Below are experts of layer 7 (counted from 0) of a mixture-of-experts language model. Rows are named gate (a neuron's input weights, with its number), up (a neuron's input weights, with its number) and show model dimensions 0-255. Each number is 500 + 25 x the weight over its row's rms, rounded and kept within 0 to 999. Numbers have three digits each.
Before each expert's rows: a language model's description of what the expert responds to. This comes from a sample of Wikipedia text that the model never trained on.

# expert 58
It responds to: American place, state and university names and their suffixes in sports and geography text, such as County, York, Texas, -boro, -sville.
gate0:487450518531487516521486505518491543463503494484554475518480488465518450504511506501501526527535506524544520471500471486472503452491504484533512485530504486461471473461481498494452458521498473524482571500489510480483468490499486516517497485522470507535489459479481507542499470472508478489459504513530484521483531503508470500517523461492512508554534532500484487524493531489538489505425494518523506524531518481506448535507476519473494452533495533524508522525478524504517519531458501476485450539472512464503516501492494524506478524498488508513456499479525510524548459481474494505503516478525549464492520525503488488482474541474483545496523509470487479507436470499448476477509464535544494524454510458535482499520504511510513493511479520501510488492492520503534506497545508
up0:525546452500536506451456498481493461535505506499429536499522534519499527506488472485472448482461474486489502490520567532538511540504500543481486497500524507516514524524486489490531556502504521494503473497518486520525498503478486483455522485489502497485488529518525524455507529544493481526528502460480526456548495503505528516490463521496503482462504485483520496466511469519496499520534505532493473481496488547506541438491519467535505513469493465488510511488540482495479502487530488502520552498512490529492502487500534450501517464529497523476530512501442534468471532523521511498519470560492475539503485476498520518484533466513518464502487481547528513473549517489546500531508501474451516471500490547455530487486485488506477504503506473494479521521504503518477493490479506

# expert 9
It responds to: Words in association football biographies and squad tables, such as club, League, FC, centre, hat-trick, and function words in career narratives.
gate0:471464471540516517483514493486520523500483433489544505483552517501517491478531480488478526505527514506508498485465528524473507455538500519492475524500465500543490508485480481468478487459521497470501497507534481512485541476491443447503506504511470494529444526503478474525496522526485483494456479522520509532472506485492514487498441503515464548498474509493476500490529493453503516528482441434523489472511529526485502470481481494517516520504483502493505478515515548494502494479530509536495492498524515539522545511516514478491523484492499431497474519499457496523539505504475525467520496498460524527501531499514532454517502548510460493496471458494531519532493450487507517438474470477520501517503477464527516479526514515456461503535499492465487485476493514514489494532481556
up0:506494519548499485483484490484520523509499498515549489489492560513513511483513492511454511502430517478499504474524515458494513524459493516482507462494553508530478499503482530474512495504532482529516508504495532470495522470495490518557525498500466494503469535471475493482487510548507464519467487494485516513505493518511522484514494532515512530488480528471440541483484498474537531479471530465508491530496466527463474496487499487503547551503472479518474507488501503504511477510535476543500513505498558485488484589513483522490476483511457471530476532463512504508490527486504466491521466535444536483458494493453507479475434520502473509502507506504546496496528487463491466474511504497521533501537470475494500490498498517547475551492485475440474515541472513475482481520513510

# expert 45
It responds to: Pipes, colons and header words in sports and election results tables, such as Votes, Candidate, Win, Score, Nominated, Bronze, plus decimal figures.
gate1:519493471477507485471499516487494484531494487486495513518480522463478478538521471504495536489498493482583490464463499491551511510496486502540443521497476510516492527504532452469500522498527475485479500436559476537523504471516496483516537515521534505483506492458519509514473511496464511499515505494489475493524464486509522529525518507468458507506500506491537490531481469510537475525525482496481468467453489477500498483499489494502505473518549505413496480512496455524530503552492553499457478474495438529456490496507516447490502496506529485525464491466471476480515478538500509488496548508491490498469481515553502458462516489494502517507481488520548538513551488493508519517487490473533525483465488499486524511477490454475464520518511466501506474491481487471475515479505458
up1:494480500507516445495524534492498491534478476483533524533510530486513513551497505536463480515456459525494516462476474488478497522511478482502486462488507479521454508483496471518485518511495479487433490533497498552485495591510510486501500492542483545510445484474508533491501526507536508460484491521516481500502491460500504499512511477527488476496521499486516509471481567496483511491550466507508481488517519503516514502512540494499507501547465520465529495476487558486505477495539488502517506516508543509475490508502462470523507485475548490488495473514484453539509493486492506512498508511450530476477514537524515496517488493477511514500453485465463510483510485514438446507480504486527534518464518547548512494524526496511521557498485448487528508491551487533469483537522479

# expert 10
It responds to: Pipes, line breaks, dashes, colons and slashes in stats tables, infobox lists and goal minutes, such as | 0 |, - Region:, 59'.
gate0:533494505514522539502527482478544523500543533524497510508533515492485484502498489480517547471478549493472514533463502494486545536489508491524488497531515487503508443509505521442464486498480494485487464543522503508471546502463445499494522462498479520506489512511467468528487480485532513482518495454523473526503495479515505457496478492489510473505492511492502514503481475490512476508561521506502492527493506508542541510522500513493510471540496447492488530522508498528503549455529479482448474465563521511467486482505497479547488485476498501499461488537507523527496508517500523504504470550499482521514491480491502526446483511505484471498475509480522478507503462475502496480515501542485418491482502453475508500496555511499422488493479507560494492468488551491483500442501497
up0:503493532503518514521505498522519505461475496522440517546487470502489506498508520456526507472517532504518485519499499517499544501492489504535445500467470508492505484531511513484503506538476461477486513512493506521518481474477534555469528506484528469504537500465493504500451517489514525518491543491542493473471510465522529481517518528507518470515470503506523546455471450513483503584488519501485459504515499498505497512455512532475488427549453511484460520525480486516531498452505467513481513467509499462488489464506533501521482526500495493535499527538539478543469532482490472477557491484519497480524467516494531497489471506510489496494488468525544515505489480503505512493496515545492455486491483468511506504472526537479464453477454481547499497469489544503482498470454499